{"norm_eps": 1e-05, "learning_rate": 0.00603, "dataset": "wikipedia_en"}
Below are experts of layer 4 (counted from 0) of a mixture-of-experts language model. Rows are named gate (a neuron's input weights, with its number), up (a neuron's input weights, with its number) and show model dimensions 0-95. Each number is 50 + 10 x the weight over its row's rms, rounded and kept within 0 to 99.
Before each expert's rows: "comes after" lists some tokens at least twice as common just before its tokens as in all text; "mostly gets" lists some tokens that are sent to it at least half of the time. This comes from a sample of Wikipedia text that the model never trained on. Tokens count by the router's weight.

# expert 36
comes after: " to", " was", " and", " is", " were", " a"
mostly gets: " up", " made", " out", " used", " end", " use"
gate0:56 50 54 55 39 41 57 64 38 58 46 52 53 42 52 44 51 39 60 62 36 60 69 44 37 35 39 53 47 38 44 44 41 50 42 54 51 67 56 43 24 34 55 50 30 63 55 43 36 51 43 27 47 53 52 54 53 52 51 58 41 49 55 56 57 37 51 63 39 54 45 42 61 35 41 58 54 46 53 31 52 45 52 41 44 63 34 53 50 48 53 39 29 59 57 47
up0:46 36 37 41 46 48 59 49 69 53 38 53 22 55 63 59 40 46 17 60 53 41 62 56 53 48 47 35 46 44 47 47 44 34 43 81 63 58 51 53 40 60 56 31 57 55 60 50 53 53 41 51 63 63 66 57 53 39 42 55 61 34 50 79 48 39 51 44 47 71 51 76 53 45 60 22 52 45 47 46 48 62 51 47 52 54 67 39 52 43 57 53 54 45 57 43

# expert 48
comes after: " |", " ", "1", ";", " (", " at"
mostly gets: " Apps", " %", " Candidate", " Votes", " MPC", " Episode"
gate0:45 47 51 48 41 37 43 51 64 51 37 56 35 58 66 47 51 55 40 45 59 50 44 43 63 72 56 56 51 70 54 33 66 59 36 53 41 34 45 54 50 43 57 41 61 46 50 54 27 58 56 39 61 58 57 51 68 59 49 52 49 55 57 50 50 45 48 56 46 34 41 56 54 55 42 44 50 61 52 41 49 42 48 38 41 66 53 52 50 52 51 60 42 52 58 58
up0:49 59 54 46 55 46 60 36 64 54 55 40 37 61 57 50 52 43 35 65 53 33 58 47 38 20 57 56 58 43 40 44 38 61 57 52 65 53 49 52 93 42 56 53 46 58 58 31 79 45 51 37 46 61 55 47 64 57 50 44 33 57 56 67 37 31 40 20 52 48 35 59 35 43 55 57 45 45 57 45 49 54 50 56 50 69 54 49 53 41 51 43 52 52 65 67

# expert 56
comes after: " a", " an", " and", " his", "'s", " was"
mostly gets: " career", " first", " began", "Personal", " local", " best"
gate0:49 59 50 50 55 55 43 53 57 15 44 28 60 37 61 53 61 44 60 77 57 48 50 51 47 60 59 59 57 45 48 45 59 45 52 47 57 45 43 63 68 43 56 50 74 48 42 50 60 54 56 47 35 67 55 35 50 47 45 36 43 25 45 59 41 42 38 46 35 38 54 53 39 64 54 70 55 53 58 53 39 43 41 60 47 37 53 46 56 53 63 36 44 71 51 51
up0:31 50 51 41 48 43 56 49 44 58 46 51 67 68 36 50 57 53 54 32 41 32 34 50 39 60 42 32 68 63 55 49 54 45 52 56 50 55 50 57 42 56 54 52 33 69 41 51 25 51 47 61 48 35 32 34 49 52 48 32 45 66 49 68 55 47 46 37 60 39 59 68 55 35 43 52 62 39 53 55 43 51 58 48 35 47 62 41 46 54 52 33 65 62 37 50

# expert 19
comes after: " the", " a", " The", " an", "'s", " his"
mostly gets: " new", " more", " small", " large", " different", " main"
gate0:47 42 47 55 52 31 59 37 40 45 57 45 42 59 48 39 65 45 47 62 40 70 45 46 49 62 52 39 49 60 44 58 40 54 38 39 37 46 51 36 69 67 67 30 43 38 53 53 55 48 60 57 64 56 50 45 54 57 67 48 49 26 34 32 44 42 45 46 46 51 64 62 62 63 37 35 63 18 52 64 52 51 52 49 47 56 56 55 57 62 42 50 44 43 40 50
up0:37 53 59 33 52 48 61 33 30 40 41 40 43 54 48 52 47 41 54 43 32 58 55 47 42 61 59 33 47 46 38 49 45 52 58 30 51 62 55 41 48 60 68 44 26 68 46 38 56 46 56 35 67 59 36 43 57 67 53 43 60 34 51 43 39 42 55 60 51 57 73 41 45 64 60 47 41 54 64 75 42 41 53 52 60 51 50 57 47 53 56 58 34 42 44 55

# expert 68
comes after: "0", "1", " (", "2", "8", "9"
mostly gets: " A", " T", " C", " B", " M", " D"
gate0:57 58 45 59 50 31 48 46 59 44 53 39 39 35 54 54 55 51 47 60 43 62 61 46 52 58 52 59 82 49 31 65 51 57 52 58 69 61 54 69 44 53 50 41 55 42 61 46 64 50 51 39 49 60 62 34 37 49 59 60 42 50 46 45 50 29 62 61 56 60 43 60 31 66 60 55 42 54 39 45 36 38 74 40 52 60 51 78 50 54 61 37 32 69 46 64
up0:80 39 39 43 48 55 48 61 37 68 55 60 63 69 61 53 34 45 53 49 30 36 66 47 34 48 46 48 41 64 50 46 54 50 44 65 58 60 25 43 22 46 43 48 41 48 39 49 54 61 43 57 40 53 44 33 39 61 58 46 52 41 54 50 59 53 48 57 46 57 48 50 47 52 48 51 51 57 27 55 56 55 45 59 45 46 26 60 51 50 43 54 30 61 39 49

# expert 28
comes after: " was", " is", " to", " and", " he", " were"
mostly gets: " had", "ed", " up", " out", " would", " made"
gate0:46 35 39 57 47 32 54 40 41 51 51 44 55 58 76 45 46 48 54 62 48 73 44 46 52 55 47 46 43 82 55 53 48 44 63 59 41 64 46 33 72 37 52 59 50 47 41 67 50 52 36 45 48 62 37 33 45 33 38 57 41 65 46 31 46 44 50 57 56 35 44 56 59 52 47 52 40 53 60 41 40 46 48 67 50 50 56 47 48 42 62 54 50 54 52 54
up0:49 48 62 46 54 46 54 48 56 59 54 49 62 53 48 45 44 45 58 64 39 51 55 54 57 67 50 67 39 34 59 25 40 61 58 53 66 23 58 46 31 40 62 44 47 40 56 58 58 52 39 51 41 47 54 58 60 48 49 51 42 37 60 39 33 72 46 39 58 65 45 49 60 63 43 35 48 47 42 71 47 47 59 37 60 32 42 52 65 50 60 56 48 42 28 52

# expert 53
comes after: "2", "1", "0", " ", "9", " in"
mostly gets: " San", " John", " per", " Died", " De", " do"
gate0:35 63 58 50 41 62 49 45 49 50 59 48 45 42 54 51 54 52 46 60 37 40 59 53 52 47 38 54 59 55 47 63 54 40 31 69 46 76 49 44 53 56 50 32 54 56 48 68 40 56 43 62 40 43 55 54 39 56 45 17 42 33 41 60 60 37 45 53 34 43 63 37 29 48 49 42 53 64 33 43 57 51 43 40 54 38 31 56 47 50 44 73 56 54 44 43
up0:53 26 54 46 40 41 47 57 26 50 47 52 39 69 42 59 40 55 46 53 46 50 51 51 47 52 54 46 44 68 63 52 55 59 63 59 42 41 58 49 79 45 69 42 58 43 56 40 74 45 34 41 50 50 52 45 50 41 65 73 55 43 55 62 49 52 45 32 43 46 32 59 67 49 61 44 53 29 63 53 66 33 49 36 42 68 53 38 54 44 67 53 53 58 50 61

# expert 39
comes after: "0", "9", "1", "2", "8", "7"
mostly gets: " century", "–present", "-old", " million", "6", "7"
gate0:35 61 62 46 56 38 47 56 59 70 49 42 65 60 61 65 54 50 59 33 65 67 53 52 51 53 42 38 54 46 51 42 64 33 45 44 58 47 70 49 69 72 48 28 62 31 53 29 39 43 51 56 49 58 61 57 52 31 52 54 57 67 58 73 55 52 45 34 46 70 49 43 45 55 41 62 33 43 21 44 49 42 37 54 54 52 55 35 48 51 58 64 38 41 44 62
up0:51 51 53 46 57 42 43 55 45 48 47 41 61 46 42 58 43 51 61 55 58 51 59 54 45 56 54 51 45 50 54 49 53 50 40 41 43 29 49 55 36 37 37 81 53 62 46 67 57 52 48 45 53 39 55 65 45 58 52 58 50 50 29 65 32 28 52 50 47 46 44 49 59 49 44 46 45 53 70 67 55 40 46 76 42 31 43 51 48 45 72 29 57 58 49 65

# expert 29
comes after: " ", "2", "1", " (", "3", "5"
mostly gets: " five", " six", " seven", " four", " eight", " ten"
gate0:45 50 56 47 47 52 56 57 64 53 47 66 46 48 63 59 46 63 52 40 45 58 60 49 61 66 31 54 48 58 37 58 50 58 49 36 51 71 48 65 32 70 42 60 71 31 49 32 56 57 56 59 42 48 49 63 23 59 44 51 58 54 68 60 62 53 45 33 49 34 60 53 55 50 50 26 52 53 44 47 58 47 61 64 62 30 54 41 54 46 57 37 45 45 57 37
up0:46 43 53 72 53 43 40 56 62 71 62 66 50 45 55 45 56 63 38 33 43 53 40 51 66 54 71 61 57 62 43 42 69 44 47 28 35 55 61 58 53 51 46 29 48 34 55 45 35 42 57 40 52 34 58 39 56 54 48 51 57 42 29 58 46 61 45 54 65 61 53 63 60 32 51 44 58 54 64 59 47 51 66 54 49 59 37 46 39 54 55 75 60 25 38 55

# expert 5
comes after: " the", " a", "9", " in", " The", " for"
mostly gets: " other", " new", " two", " all", " most", " three"
gate0:28 35 41 31 66 45 45 47 56 25 45 38 43 43 54 50 46 53 46 45 48 48 61 52 43 58 38 35 44 61 64 37 32 52 50 68 44 59 51 53 40 59 44 35 44 50 56 50 53 42 53 51 55 65 50 53 54 50 68 40 49 63 41 26 66 47 44 51 46 42 58 48 48 37 60 62 47 51 53 43 42 47 56 47 50 48 18 40 55 54 39 42 40 63 60 46
up0:46 52 62 54 54 57 17 46 39 66 50 47 61 68 52 59 55 50 39 41 48 56 52 50 64 54 37 56 53 56 57 49 59 51 56 56 52 54 42 41 61 42 51 78 49 44 53 63 63 63 39 57 42 40 42 50 65 32 53 48 50 53 51 46 66 58 41 39 41 58 43 52 65 50 47 60 33 54 57 67 57 57 63 55 52 34 43 56 50 44 52 36 65 68 65 54